{"n_experts": 40, "d_expert": 128, "d_shared_expert": 0, "router_score": "softmax", "head_dim": 96, "rope_theta": 49100.0, "qk_norm": true, "init_std_up": 0.0377, "init_std_down": 0.00444, "beta1": 0.95, "lr_head": 0.00946, "decay_fraction": 0.723, "decay_shape": "pow", "max_seq_len": 1024}
Below are experts of layer 4 (counted from 0) of a mixture-of-experts language model. Rows are named router (the router's row for the expert), down (a neuron's output weights, with its number) and show model dimensions 144-191. Each number is 128 + 24 x the weight over its row's rms, rounded and kept within 0 to 255. Numbers have three digits each.
After each expert's rows: a language model's description of what the expert responds to. This comes from a sample of Wikipedia text that the model never trained on.

# expert 31
router:100130086148126097114189090166104111109086132152119126114116119133127183146111131119138182155152115120132146159127124096100114140082114145095143
down0:121148120201120121148059099120145125142115135136131142131151148140151139135130146109110117144141140121137118138151121127160133116142162129182121
down1:158179139131155124128116098166169127148112110142109122086116160088168097147115139112124101115112095133144109135184145107128166127163096129122107
down2:161149141095086131107132118088127162088160139118094177121143116152114152107180131135139110089157142142091127117109127077114123164151113125110133
down3:131121113128088154108151138116108156096120155136097155162102152151131108149171112104133081115136139133116148167130117125114131114143149085149136
down4:090167124143105109057135145147124162136115126122145132132137120138107217149114135093113120161131130132135108109161133144107138126146094174122156
down5:102119148185095126166142125144123127099120131095127133139144116101124142079157100067152105082158086135130128144146133157085119125096107144137157
down6:121132100106120146145133117160106103137148169143126098154144079140140136136088143115129143161147131153125156103138098126111118129105108095133130
down7:167121111156140127142107152121142125134173127103139092110142092142121164101112148150141089141100172133159120141165106151177118108117133136161138
down8:164146110150134114111154156140106111140108151121110113116120151098128174129099104116132088094110140104117133117157094146184171118148120138085099
down9:130106158106120132119107158066103157154145134140128136134126131095141099098118110118126109123116143117114117128124145188163126106131094061116117
down10:165109130142092161114102116120106126129168161172122160131099170121122141147127143153157109158132159128131136142171149150110153144117133163106153
It responds to: Word-final y and Y-initial words, mainly in quoted song, album or film titles, such as Rainy, Happy, Majesty, My, You.

# expert 18
router:152096122157110137146111130167166123146126112097122145136135141113107099116124174102125125149113149158095170165130143134146125110115098157124111
down0:137132170160121122103158122142105155114103142107166147160135130086065107094117123142105081148154131109124131123109138146145154085122123140121180
down1:111158130167128123163067165129161135106125105127162132108143064109089139118173180129146150107151161126177123106103147111124114106102140138125095
down2:106140109184157149131115137101121162181103168124117106125138134108127141132121171143114104097128140119142091148109109127132082146139173118122094
down3:149138144157152125105161112124104098134112151069152086070107124153104121117086148111118128181104145155087165111107128142112135108094139109163110
down4:111162121145144144141127145151135108153096101109133123143123113075112135126098095115138146131143126095134155137103107115078120100130120148096161
down5:135136142120129147110141108131143123143126198112153140124110130136148097107127115134102143172116145131107150150111088132114150098091156142101105
down6:155182157105192118128109102162114134107129114160145042127066133113082110178156112141137152107114094113108144101120137106120091121126136139152168
down7:146136146142109066136124111126155144077120119153120124124146143125152121117141136130125140124118105120146102174121146129119146119126105123128123
down8:147139148138113148135162175152074200131109091133137145135145124109162164102131104088116137108158101152135150092170112137129053111104152105118092
down9:163125170164149090130133083133107075127147124101127157113133128124124170075149068151132169202173129093132131174137159152111127132134135130093142
down10:115112136120127139109158157138102139110149123176128124139131135104126127146118089097105115101142102091141134083155156141106140137170118113137161
It responds to: Prepositions opening a phrase after a verb or noun, naming a place, date or group, such as in Maryland, in 2001, from, for.

# expert 28
router:174076124173145102096158156154152090144152110144143105129122117121133156111105056173139105148100148130124141163121074121108149143126129108125103
down0:156088108106151150127179102103135128125143135182132113128101137140143123100145131135099141153116149115069169183162102080137157118129082130188130
down1:131124166136124119122112153128138080175137149152122144109149157137115136143134154136132106110148121117148098155145139130122152162086164151154121
down2:125155154097126127130087104121113127095117125120153144116146125150142095159108146126145135071151168099087103121159117119156097133124112137141100
down3:119109101106132110118099126083149079157144136127161146154141097151102154144111115136133118160108179155102184159120102127117177121127107140151100
down4:110107100085124125090121165129110136120124103117158151144114107139143149127195096081157074121099135120109156123207109136129130156091101155146134
down5:129115109139098178121084127131109132113169136115116130112144093104195090112162164129154140172129155166133112116121116104144107116125142101150095
down6:141131126161158142149139106145146126124100149123176126140122106149169121110104085154106112126140110099141124102108136095146131156114135157151097
down7:138117119137138169155141160130153128145111114092150122102111108125135145149118152088059114158116140160113145169118103155131175169111118139149143
down8:158142133156102101118131142120141084110113101107111144132109160146150129150120108134109118137125125143110146154116125115141166098158152116094100
down9:134137128174138178155098150159129177157145132081093092144086144098121167164153144155132068123126143136102148091189131102132120102097114105135144
down10:142135158158129155102139124157132116110114136089112160097131160148161122111111134129155130154079129149107127153130193173119135165135155127161113
It responds to: Closing quotation marks and sentence-final periods, especially after song, album, and book titles, and abbreviated genus names like "E." in taxonomy.

# expert 33
router:179101160106159123074140115139135113110095149083113107152140093110137125091146132092149123168105154139110113145133093137156159144113164145148156
down0:083113113157157123140160114102088154126122099144100108138091109160101134131124162117125140110136114138130118149095105108080141176123127152166137
down1:114118158100130142149126142140164085139136111078126139088142132116134162156127116159148173122112099115159114144139112095126162153133090118121109
down2:174105153144134118157146118096155131108140172150126106144125147147118112083181101123154125161116167107150102141149119068100116126127175125166145
down3:099111106150097150161117126103158141164137142141149161096148180128114100113114134173156109104106146143125161116110136129088117129082133125133123
down4:134119096165113138141121140137128097132135146141131130123121130094103173137114149121105158073174151133133110142142101211155094107115138182115097
down5:190103132145097133094164126113137134121130170078123103125123097141105086133139128156121149134109130121149150096137111166076139117113147099153128
down6:114104105189145137155108170109128145095124126110121153101124122078128128126185140108139163133122115119139100139171127127080081130156140159095155
down7:125140123152168159132146106123104126129100104128159109145091148115094122127171153110120086117170181105136134157122122135093093153099129119127106
down8:130114091127113131150092142171117105089117111125109135128110205094118150116129121124115091106115111135116139156158129114145109194147093146146119
down9:101092144159088153098132106125118136102169098152127094071100163152135121125147132147113137114119156136119165141089070088120127099118115139127119
down10:117085140150104119090162122111107114133127183099143132154130183145168149149154083128121108122153137132064157131162106123129165162129109128143158
It responds to: Given names and the final pieces of surnames and place names, such as Thomas, Richard, Clarke's e, Crouchley's ley, Vučić's ić.

# expert 8
router:131094134170078182124147143116138113134130125087162137157146132116116117137118118123121130133120143113101128121126065117127075089145137095170145
down0:162138128128133151127141129089139128137115145143134106167133129121125107099124125146082189093064106120166121156154091114163107114134168136169116
down1:137113134144133143144127101130072128133126111132074145140130088123163088137113156128155142101124156149085122121108125145138134147117096131105101
down2:135131130146092166165112172117118189168143112140112084114118135110090122107100113108115119098137151107151121117088099141138108137106152121135087
down3:135116124127097094110138100114161151168121140092131119135096140152121139139192071145108132101119100129152127136092192100128144154136122143176100
down4:162105100100128141113129145128106140086133167156151160134151129158204124139111101126122108099152141140106103103144150115137054100117135135103144
down5:141125140126123085149121148155186159113117137152098113139103143088141122140125151129102111082098138102150123171134107115085178114177132161100137
down6:140133124146123126159123124114136127112101075130108134145179120141141099126171158076127124127099117125153140112150097151152083126131136127169076
down7:102068135078112121155149159153129173121116107177120152121099147092109126117109100145164108148123115104106175105157111167140139104145117137165105
down8:106131106143116105078143063147138141159122081168145139119135150118076100102141158113165156073122079132169135113172153139112119139170134149145123
down9:110166113135101153155080166162099087111109163117127147138186105124127090164142127063113137069079129155144116133121116111191105116132134127128089
down10:119112119133154130144189163157157144137133153136134151133129173144159133123118055148128103147111140103156128162113117111111145091104135157106139
It responds to: Clause-joining tokens: "and", "or", "but", and word-final commas like "area," "house," "enemy," in running prose.

# expert 14
router:122155147108183134113177096156095122159103114130141174123131123127144212106141116082126129118141131159103105100153114121119146107127113145137142
down0:119062112182161125136114129159085094150116119117171135105074122148156112091154115110129133127157101108138082139198141157117160119136126122152116
down1:079111156126129131094098139168148094115148133176076067113164128123141112132083137091092167124120112132157141088138158109134130105123077131139113
down2:088109137124110109174169152139156126109122165122079092102115109126166145116119153120127108062169131141101130100099124146117111151147138126093099
down3:121154145106111146144168153168108163104161119133142115109099123148185142145127119101105179098109158136168120134108159108161112113121136118127122
down4:129132139136141121115108120146102097123152125099172112145116177148082110111155116117134114137102098165054129104158136126161126127126165146155121
down5:105098138110113154117158124140173135128164132126131141116149145144152092136094139155120118157126126132165150122126116128147111117115127146142155
down6:130107126115086123135154127092136106138126114151103133129067133130167146124105109127146121127084121124166098166161143105105145127116124171148107
down7:137140081106158146166144141135155145137093172092122157092145141075116119112136138130123136120117129154155135125155104117126094143126095158168147
down8:135136128085146138148079152133136085128163093149138117123122139135124101140140134139087149103125083070143119120097105068094092101129117151135104
down9:109097128104127163129135151134146107110132125132161089141090132112133124122108100112145175104086146142119139124140142152096171159107115085124141
down10:133114177143154111099101089135083114139123111153135168132144121122146131114113122152108140123148151153139126152122102135125136117112111137163162
It responds to: Word pieces inside Indian, Arabic and Persian names, often in cast or election tables, such as Bhatt-ach-arya, Kulk-arn-i, Kh.

# expert 15
router:079183163151094070115114127119145134166134128137081148130172115148166124167092149114130121141157113104149127095131157147102126131129197106132106
down0:125111191156129164167082123123118149121120167104153145110139160147116137074139114093128113123120130114117130132129100131107122114143139124126091
down1:134110124132121114094113085157172143133113108101122168153133133141111140109097128108104117155157120139148150157084181142075107110126121143095100
down2:132133124097120150157110143102149132149133131111141132123136177114128114163134110143123113171100117154166150126116123153142126128091131129093073
down3:173151138114091162152114135125140118124120123137153145141100127178168101144109108178134106131088113093112134105087115148080138089130131082111100
down4:104140096119105132140146165138090120109141089069098104124132100148147152177164133127118131108129104128094138132124142166142118111135118154127101
down5:112093130164074099145097071115116135143141114137144124175124122154120121107093077110123089171150088172076160102086123137140127125089088133087149
down6:101140160083152094108155108134142137155159133094125130158110153148122152133121126109113099112102162133069129099122143118126134147117117113124164
down7:121119127175131098152112115131134129121170098096118135103150106102102136138136131096139143114129110091131101123150147156106113149106140119111171
down8:151134095127106149115195142167179142135136114143158139135136084122182158108148154132173135155132132110141153108133144084103116117172164163114131
down9:113149093126116125127098135107125116147171129131092122151095152121131163136107111113126140132122126074112085110119156093068119144129120127118127
down10:152162134115089142164100066132123143147140136134111107144150136118130119141151101111145112151163096129109116124128180113125100161098122134095163
It responds to: Short pieces right after a word's first letters in ordinary nouns and adjectives, such as im in chimney, om in sophomore, anim, car.

# expert 12
router:122122141128112135118140123118140149133119113151111093120161121142100139053168093156085177147092129083154099150137140099101133114164141104174122
down0:157147146112137081093154143138140122134170145117154107117173093088135131144172157114120145105106132164151106111166087108113085089101105154154115
down1:145125153165125117133146171121136162119114161088110101074134069155125142103131174130151104148137117166110139164128122166103103118152113114136120
down2:106151102145096133164128158081141154119113121159139099125102115110075120125153142108130143159128103156201096116141099136075170117147152121107136
down3:138165151106135116119124193102128112160125197132087092124141143157153153160101143141126152125154073153094151118137089105155133108119095127114140
down4:129159107101125123140057125137113166117103148126134164105150132127135121144112109136119149100096155161123150127103099152131097172123141119136134
down5:111136125109087110105123085131152152118145122117126159112123141163110122129130136156117141142130136109089125133136137169112106179151111119112120
down6:069169101115128080117147137113172127128100146106138141100116131157157152123129133150103089083091117129149099076104170119130123157142139089160128
down7:106112116120127147118155156129074176161115102121094106145090103125129173121153110100161120139098115148151112146137111145104110158121142102116125
down8:105128105087140189109139147140103120119121122134122151147102150116154124077094104079112124084137095080109111094107152092072138172111120132138151
down9:103110162172160126132134116073117153158127149108104105101107116166105129173119162112131132133119121150129134113145078170114124137155116133146128
down10:149142169103132119183117114130150147083130106101122085123117109110100113112120139174096120089087112164150129123127147109102112141145113149113117
It responds to: Sentence-final periods on word endings ("fired." "amendment."), closing "==" of section headings like ==Reception==, and "World" before War.

# expert 17
router:105124146150137121151112148166123157134100126086157142105149110139072162126182163067111129127131121122155088106139146160143106098122160168119100
down0:122120146115184083148161171129156119145095148139147120117075094147164164131088140158156110132095146149137141109101097108117142157147176095130148
down1:134106126133138152137141094117120116125144081152154085103129188107124143120167146121125095069126138133152144122123098117076133101137161126118137
down2:133118149132121143141112121106117141079096141116108136136112137140134168125145163071110136119134132147136125069159115118164113123168146100128105
down3:145098125107132126085122095100120174163128143097140127107150141108092146125093140154165099137126105104148148110126123124147116172120171121108127
down4:118117138165110114127130139114128088168097147143119130139117123105096125133160131127165104105178121122102115172126086110164128104116070154177145
down5:137184149153136136165148129152104123127090140132093177114161158113128116131128099177124103127149145096145163082119148139164104140160097117099104
down6:107158112120129157080102139123152186097105098135157109125122137104123101131135105152121144147110089119121152136149064133128113147098104160123146
down7:114136113196134155129136096130120119118123128176099097138131143081114123120109133107156134128145134112116069136207158114113143136134132116079136
down8:145122127099129087098120099120185145148170156156084123096147134150112095130135126187117146107136174119118095139118101120106087152136117142123126
down9:103132110168150175129088115148113142157117130122103136139130100093147111149083148125127136112170095114196091141132099157145090144119132131116095
down10:113135114111090146159113103135155156105130097139177142096113114084105132098106158108143111129118085120151091136134128143134126087150167125140086
It responds to: Nationality and adjective endings such as Iraqi, Hungarian, British, American, Jewish, and of after Department or University in institutional names.

# expert 36
router:137117116105125078132128173127109162112136132133130165140142076138102097129114125137096108130154124134154119172096130136168162089104103127134130
down0:137175153144124112160182156097158106116133171119116078156140163121109088089110154108136132156153171120107125132097159115072105072092162092127120
down1:131123093148128114143141101097108109125160161125128124137128147183158046159120103135128116048140128061158169121180143133135132103123116137149153
down2:160102136163137133172118144122115108145124138132052147161152133128118124139147134149126096136147130139190102116091155141151109150125132126118134
down3:159125152155105133167120200128129080121136127109131131134108167122123159104107127100122073111136120149132127126168119116117097150124155119126090
down4:154119102176128167132146143101138133136075132092162133087090122106102101128128178109158138088136160092136181163118131121115130145090128087137128
down5:154167142086142134116149153131136161132107118145122097111145090165164128106163114145054140123165135146131104125127122160141188099123127096123114
down6:141113105116109122142114126123160141088117154146129187125168125124098080172110156124098103118141150136126166099159118126155110121126111119087134
down7:121171157075151117122125173087138150141111117099127119161122137140154123105168109149148133171075162108140128141107126112109092147120113102099138
down8:088141128105096082124171121108128150113158152126163120109183108119151138103118132135126103092117157136143158148112153140115091125133129141138124
down9:097144149130148110135152140126185129117123138116181152131128142119130168139131099163130107103127101112156096156160141093124086107146151126103126
down10:110118189113115140151133097146178151170124095114110114105126111121099132137128120127141163129114120130157153126127093180109125131118118123147173
It responds to: Pieces of Spanish, French, and Portuguese names and places, including accented letters (é, í, ñ) and prefixes like San, Mar, de, Mon.

# expert 1
router:145096116076162113159125113094111138119123103096154158134104101128151113077078080142144158116087090162095120114109082115143121115138120134114128
down0:165129169120119110131139139123134116176145101120168095108120089162103092100147147130121114193135160134125117150103113151118154128124135119143123
down1:106130115135133093126132088136145162120145149118114095136169131115115119113124105111120153104090097095131119138120125086149152121123109147127124
down2:110107120105129159171116143103131118131130140148166142114158140101169094111117129159117119116167117134148137116116109136135132164115086084100153
down3:101096156120166170094173115113129158125109110145141093107149085133105144096092164146144125120126146138117150156114143112168155167109123108170169
down4:124164081079144130107100131161141128171118155099128158122133125086132129147141078136140130120116131149140109117134162113135156117113101156133111
down5:104163166182140145107128130119148161118142165119131150143127147141115120108167151127069138112100120124109163138119122146134178156140140117155160
down6:149115106082101123155166136116112152103118101137111163142137123095150141137125109143118119131107089142143112094133128152142139115121162134093121
down7:097105101151132121110109145094107170138069139098135178102141127111161150076091168141122122092144142141125165110134139153105111135131112173106119
down8:075133096161149159133091082142165153125151131102131113171085143111123117130138193148114097097126090112119120156125160142113143102119106126136167
down9:119127151056141149129134075110140111158145114119106128123142114120121153101122125118115139136095110137107101109119132122098170118099141177119119
down10:101159140162088144129121120141120125093110153153116145152127133139132124166130114087087112076140119143130119151142133180134128090103122123139123
It responds to: Single capital letters or a space starting a word, often names in tables and lists, such as S in Sora, P in Pembery, PIT.

# expert 37
router:147112103119137134094099142112099095131142162148122133164137148155116123104157080127111122109105136125104134118140177124136148177136115129212108
down0:163117118096106096077122151136135107140159130160075141091124112138139092144138146114153117104165147135138132123156106132139132175112117113105106
down1:116149147155090134167138112142144169167166117148164160097119107143153136164130160154152132108122129164148125127144109165114143116096117094120162
down2:150147158124127119162134129144118163125087147128096095103131104105100115176159141123129162160184135120142104108105109129124095118146097093094099
down3:111094133140086082116148186119104156107140105124166115094145058079120124110124162143147115124121131140150183163088163124172159143127143127160151
down4:129159106148119099125144144119117110115099134149075102144102166107136142157169112086136147094137152090135103093155099105137108120161138104132103
down5:148091142138169164108128118150094104105101124132132146200132156153086108162129126125115090098144144117138159129098180101153127173098129122134123
down6:112124107149193115126121173149118152125136119130173077100100122144160139134084116120116131138162146148123107112151152135131106168144127135131157
down7:142120072150088170161125108072105148124106133119154123110122124115118108088174094120169136100125100112136108132116143073163131144085133147150126
down8:131110167144141107158126112137133153078165123138140121109117166119112122136160173172138082115117079119135129136126117126117142129077116150127144
down9:077106133110122147105144160133142148096123104134131142111116118147129124123210162161115158105152145102118105142101150149100116126101123117142142
down10:136127155119150147106087090128111142105143091089135181147154110143164152150085097102119121123117126150105120153176100156163116161155122114142132
It responds to: Role and office nouns in biographies, such as University, President, coach, member, headmaster, minister, and as after served or known.

# expert 4
router:148148105099151135101145104113160115146093107120135157121142128097134088099137076099167098122115134161171086123139166147123092145119116133128111
down0:072101172163118166129102099161151117082106148127114164145102135116143141106105134136161137165101126083130091095152090158143119117111151097176141
down1:084146144167172091138158159095126122172120113139133121109118173108115165149106155117115134142114127135110144120110101094108143089158158096111117
down2:135155111177108089114115081140100131100089129118091157104095154129144108129118138109144102121165145139165099159152119120120112127102097113093156
down3:170097119162127124130125098158071158084166116109133139130144133127101155103140158118119132151171137094115125181120156095133128096127138096124103
down4:107149149100172121128142105132140127137101082151188188085110104091119110124140125134137138091164132173160115118107135136109138133118129125140131
down5:099130195146108118142146108121152132166129159140119144104133152120112150101120141141127131139138116101117124170104109068122133141154132125159134
down6:117122099118082146163130120132123159109169148134162133109118160104078094108138118136150138112212140101163073154107125125116116137095113137110136
down7:137098142157142121101105124148154188127119109129137112148111125129092085165113186088098127122134076106106124158152098150142179096145130110125086
down8:102109152081097111122121103124152110137117108123195117119132126130157092108147149117165166126109103109145096141166122158116129119164105128155100
down9:101153151147146143087100147137125088133140122100122173118127109110141142157091166163178092116156112136124111072149143207145094123125149104137090
down10:093108084194111144134145125132130144115137150124152115150103145118086178119145097129115166138097176148153144124111135161126141087132129115124167
It responds to: Pipe characters separating cells in Wikipedia tables, especially after numbers in vote tallies and sports tables, plus semicolon-suffixed number tokens.

# expert 7
router:133119146137153154146147165136135179116137099156134111066113097114142114101144147128150123106121106141179107107093083138139111107144140151148089
down0:128101169138093137133092125115152149116098142119141168112132143114053137114095134147096156148144122150158119147109136116162113166161165166126172
down1:107113162074128171183140132109117145133141116128137183116121092156106134081104142123174106181122121117144141152147093124122114163140167121133151
down2:153128156150152134113175121108108147113136116115142077109130195161109099114147086158140125089091112150046153140108120106119146152143107105138113
down3:140131153139142108075129148129137120132121119159106096119137147091088124097115132112092133143138162119116127191091126112100126144128141139163111
down4:136151164122156132067122109121154133149144160076116129122103193145126125132135092119114088097139116162126152101143095125121108122155147104151170
down5:099107111115106109115152184115118186118126119130101109122112135091131122145119159119087119106090126097127166106121125129181141147156111142123134
down6:178105116145121128142129145131161134090174083151109159131115123113127134135076096116101151132129127131150087154103150131107067142130100107122142
down7:142117158129150122149121125105132132173127192096143118123155138163070099122170107170112133107096132191081186128129119120128130099132103132127150
down8:126155127116127095134121142168139135130147122105147067124159135118159134116153136111098160106060126110120162124123131142116101133152118116158088
down9:171104119130133163081139138140127141102169133154092092117145119114114125136103133140093104142138108116131107123125149125138155113141111160129117
down10:109146117098110129180120164146191188158133127073094152123156144133125140127108163102131126153088114091134094153136134118151109164149120146169123
It responds to: Nationality adjectives and country-name words after the, such as American, United, British, National, Canadian, mostly in war and politics text.

# expert 38
router:143170106104099142144103130097170136158137119146146092148146118104103085114144144135136138153095163146144098148149121111099128162123134144135102
down0:102133111125139180139130144139066070116110142155121123123108165173092134132104146113124105168149144101097176144159099132147102129169115105118159
down1:136093182147133126127155133175132160127101124121122118154109158166105164096141137138096083135086133101100137173136167135066154133131126129147128
down2:094083098132142120121087079119102114117115135144127146111151102127163130121132142134120100088096123113106114150098128110129114132128118132110069
down3:134119127104103133117129131115146128108136123151166104067112133122149162146120171091135161147164152141114116193146166104119122144109130133109118
down4:161147122154127147145118114118097119116117149102165089124136084164152129122110140079090173126085156114089167113092139156153110192079095068143109
down5:122153100153159069154140107118109111131128116109077137148115118131129132148108087146151123115118091117126132144102143111131168119107123101119150
down6:091117137160161131094136126131110153150115115092155162160101091154116120142142138120119138139067159115082112122156114117149134126103129055155082
down7:190145078137122141178124151113120159160123192141128177136115122132132145105133119095167067126140126160155127151099098120100124139137163144107116
down8:167144094147148095155102110083152137121138122097117110122123133121114126093117147092058115163084151093135136120112119093142166168113160135106107
down9:107122103174170156107149112122091098169155090107116149152137134093126107093099143118124154141133130146121145143157116125094120077104146128149124
down10:159120163105160073099140072149140073129151150092135111131142140177143081067112127108138122117130118154132137134133089105123104101125127091093152
It responds to: Line breaks ending list items, table rows, infobox fields and headings, such as after a unit name or a film award row.

# expert 6
router:114101127163157117124158126089102139134133116070135127163124163164132121139168105168108098099107136144084167076114147131114151170109080121112146
down0:179103122154153127161128109119139156119146097105124100143149090103119087166126153129113105159133092134101129125145139099157132171085141134166100
down1:141113148126117133128116142158124130085113140065136131159134108127147143152164124120127116133136104136153093100174131149135190103115148128137136
down2:116117183147132101139099090143092141145104158183104101092138122125162135159115126172100167126130125146139147144096133084109152102120080121119140
down3:163134097119147109174113129157164121109129140091145148155104139121137127160115150116096169121091127128183071108082143127122105122172162139142163
down4:114092143107107112098125108117125196103171118125134096129129131122102154106129098134098158135134129122114124152127093132149140112112141158162107
down5:133112109097146082129130119143130078136109147171135100098130146137120192146129145136098168159112113134132129121113112133095099156125086136122139
down6:118138134146139095112139108087135169092133124118159101090109141147106092114116103126111099157141105114154177133128155070096116152149137140157129
down7:137126106094145167144137148123134134156124159084154182111153103121133112070175117158131131082083090152111109080114145147132124153126125181106122
down8:106146098124105151100155149120119156138133130080125156105166103134103097124095101171131155073108126149172105093140140146126156131119101145149118
down9:147153147130138072113155149164136108124131098180127112137117150154153165149132135120131134148102085125103134118133086145109106146178098150120138
down10:135111098156141149114132132131112136120132083142107114137145068133121141123138106137096153141110119164130148165141174139108151141133106125098114
It responds to: Past-tense verbs, participles and their -ed/-ing endings after was, is or he, such as released, built, collected, staged.

# expert 16
router:127125120093191140157107155102102143154133127094137131074135138151085097121104150086153132106118154121091120110114150108150087121194110155109096
down0:148148108140124107094126135162140108087100159130113074136104137123124136164173134107099169129138152106121130157088112091129104079091186130104130
down1:146129108119141123122116122120153143131143130120162091116129138134110102110118149121100155115139124139083102161110136122167183142121120093124139
down2:150097122171157169107176167110095103126126175119142118082113155157123110098105151137150076149170142122129140121138121132157155097140093160128125
down3:132134095103139155126100099128077151157131134142115163133121125105139141148090131162145064142127162104121163099147132123094099122105144123172132
down4:160102101122113123128137123111133140135138151149102141156132118107166154155123137086094096128104097125181184152155165107107171130064135139137108
down5:148115179133085114123155119163132088120138154113086122143114157154130087211101114119115117106165121098123106117132105097118126154105120142134154
down6:143142147175138128095094159117127118123130104129123173134115151179129117137118118110151111109142165098142106149128143112109160123139108146106122
down7:134156087166145095115149128168109113148085142116126126111134145106140118131121169132152118154097127126105119086127129137140133143112095137131140
down8:142055121145125114144154139118127154106081160173125144130130162114133149125142152116114113173124124122167099090156128095135142144160105150093167
down9:099147134092148147116158130135126124101175129116141097115141095098099099086142099153087144099183154110129146140131134123130124156094149117143164
down10:158093137108111128145140153107166115130163144156156161102171097119156173096112119041131130134107125117145110107119103122160073144155124115125114
It responds to: Symbols and units inside infoboxes and data tables: coordinates (°N, ″W), "/sq mi" density, percent signs, colons after labels, vote-table numbers.

# expert 29
router:147173097121090138130117148094175149139140127164136079167129127098117106106143149120118131119093154141140091134130117106106152157108119141120112
down0:133112142095129110143147131115086140106141161143118075123119142144122125126131142099137114123106111140160108145136124123154110152165142126152124
down1:137125090097122177148106127124087112110135117114124116131104125119131111163099143127138139110159200098144106123171118169128089128104125145106088
down2:075157133114121151107107127109126137107124145119111153124094102119115134107145098151131125071163109112124123105116097086152112129097145155109127
down3:131179143148097125153126134089122165114101132108114117116090071156138131122127110126120133139146119113087152120134095116153073135133151143144109
down4:106117156066108099147140151151108156118159141174129132125142100109172094133130163116161158116159108126112104174130189122096108155126116124105094
down5:107093134134093149160107143138123147097139132135148107146142129112141137118088116079132142120146145098094095124120117097079110121145141136132116
down6:139165131117162104087142098166141111141146106107119166106141147116186131133156120122149142127109122157097139143107157136149150127111140149106131
down7:156148080117144131144130154088107152142134136103134134163174162073164104068159074111132106123091150144112122132162108122119116125125133134103111
down8:125130120113147131128146158109123145126140110152146157119159148139127114117092144103136110123117095114139132148103147131111116097096137181096111
down9:126159132084113118201116170081099089135132146155094168111140128148091146122137145112102116143093166114172124129130128131118116094123125131151099
down10:077168133133154130123141118130166121100107161093143092113165142114156132131131156130141140121121111149124092091127111125133135122115154138105139
It responds to: Line break characters ending table rows, list items, infobox fields and headings, before the next | or - begins.

# expert 35
router:122127131113141108108111103175100122136148165107110094112104186164128146117142106161107148125139140104106156154126110150147097087127083116119176
down0:147131117139120094114126088128154120131119128092111104116141170103137100141108131127137090102115121127130106156126135138114150135137125123153109
down1:120100140184118081091101127109187163119143097154125131144135140158091142071149122142144153109098142145140164152122116102108105069124119179112088
down2:138153104172150080098112118073150145114139155139142167106145145141137144135103141140141128105109103195130148106122134118083136119118141119097122
down3:089104155142144154074097082093079118161157149092103133145139077139095111075152132118098098116114155096105126159138119133141135138177128101150107
down4:152128130118100102093099122151188125113112158140127125140158116099163125143104081090093151098090133109071137108153131127113106140130155122147142
down5:123130109123110106159140149092093114121122144131120114116149129137151118129119109103139131112171105162143150151106125119194141114120159098116123
down6:145125119121158140165166112084147126151134151138144134132123170123145136138146117145109115092103115085140133136141157079124105149146120127160134
down7:163172108136075124152134156144133116145152134156118124106145089111098166138105131139105132145110168147082132127157097143152092122125150109158100
down8:169149121096134115163152075106113171143144177107111113133157140145084147142180113149142116117103123154130148122137122112165090136157164093134124
down9:170144129088189100114154109148154127106095138098142114136107118141138099135143100103086120150107134114117139158127100182134142098150150138108149
down10:129089097111107128159111140132106132135160101090142123156125137127178117114064099116110108121136170109155123151093172128195133113112088143076095
It responds to: Month names in dates after on or in, such as July, June, plus word starts in biographical narrative after after or before.

# expert 34
router:130140129120122129156143107120134122118123132167117125122083126124118118164086152081116148138144112125115124084111103115104116156119110130128103
down0:180105139134117094141094117078109128116121163149125138140140113102138095106134137048136111114089099131147163117180085089113117115158104107144125
down1:129147122161079111098189155179131142110127115143140119138153150166151148067132155103099132126162107137116113121080079134120130144166114112100145
down2:183163127141112152059105133182159089108175127105113124122137117116115139147115121159099151136162101124142138113149106145101128118107110164102116
down3:154115139119165081141172103148139132160157158133116092153103107125096165162092140119073099091114117128111101145089128077132140120140106123162118
down4:150126191119135097116102117134123090116103126119128127112147151138139128120114138121101108128123100122075154129121095165099144115124110165084125
down5:121133122143113165130122115101161142112129131122148126120120183116141107121147156164068162094073163111092172167111151080097111117133144135123137
down6:126138150149133125069107127152126132146154122112160150079163131125148107148101169141166104105169101112103149127142130111115145133144121151147110
down7:136158107103130130151177095129137147147111104129123129122136092120142131089099100138109134113128146122140163096092109126100132149115134092155119
down8:136141137117123169143096129101145187115139091104186115093155149099083169118110102139139081094098142147119149174129103138132118162122163159103124
down9:139135142089139171133126109137107082117165166127146121146112102129196105150117117151130119157124114119096104118131120092150113119130120090111118
down10:132139168155105133128129102125117112147150143071138138148142122108114117122108137151121122102107160150080133159103126104138120101152109142175180
It responds to: Infinitive or range to and modals like should, can, must, plus first pieces of line-start labels such as K-ey, T-rack, Se-x.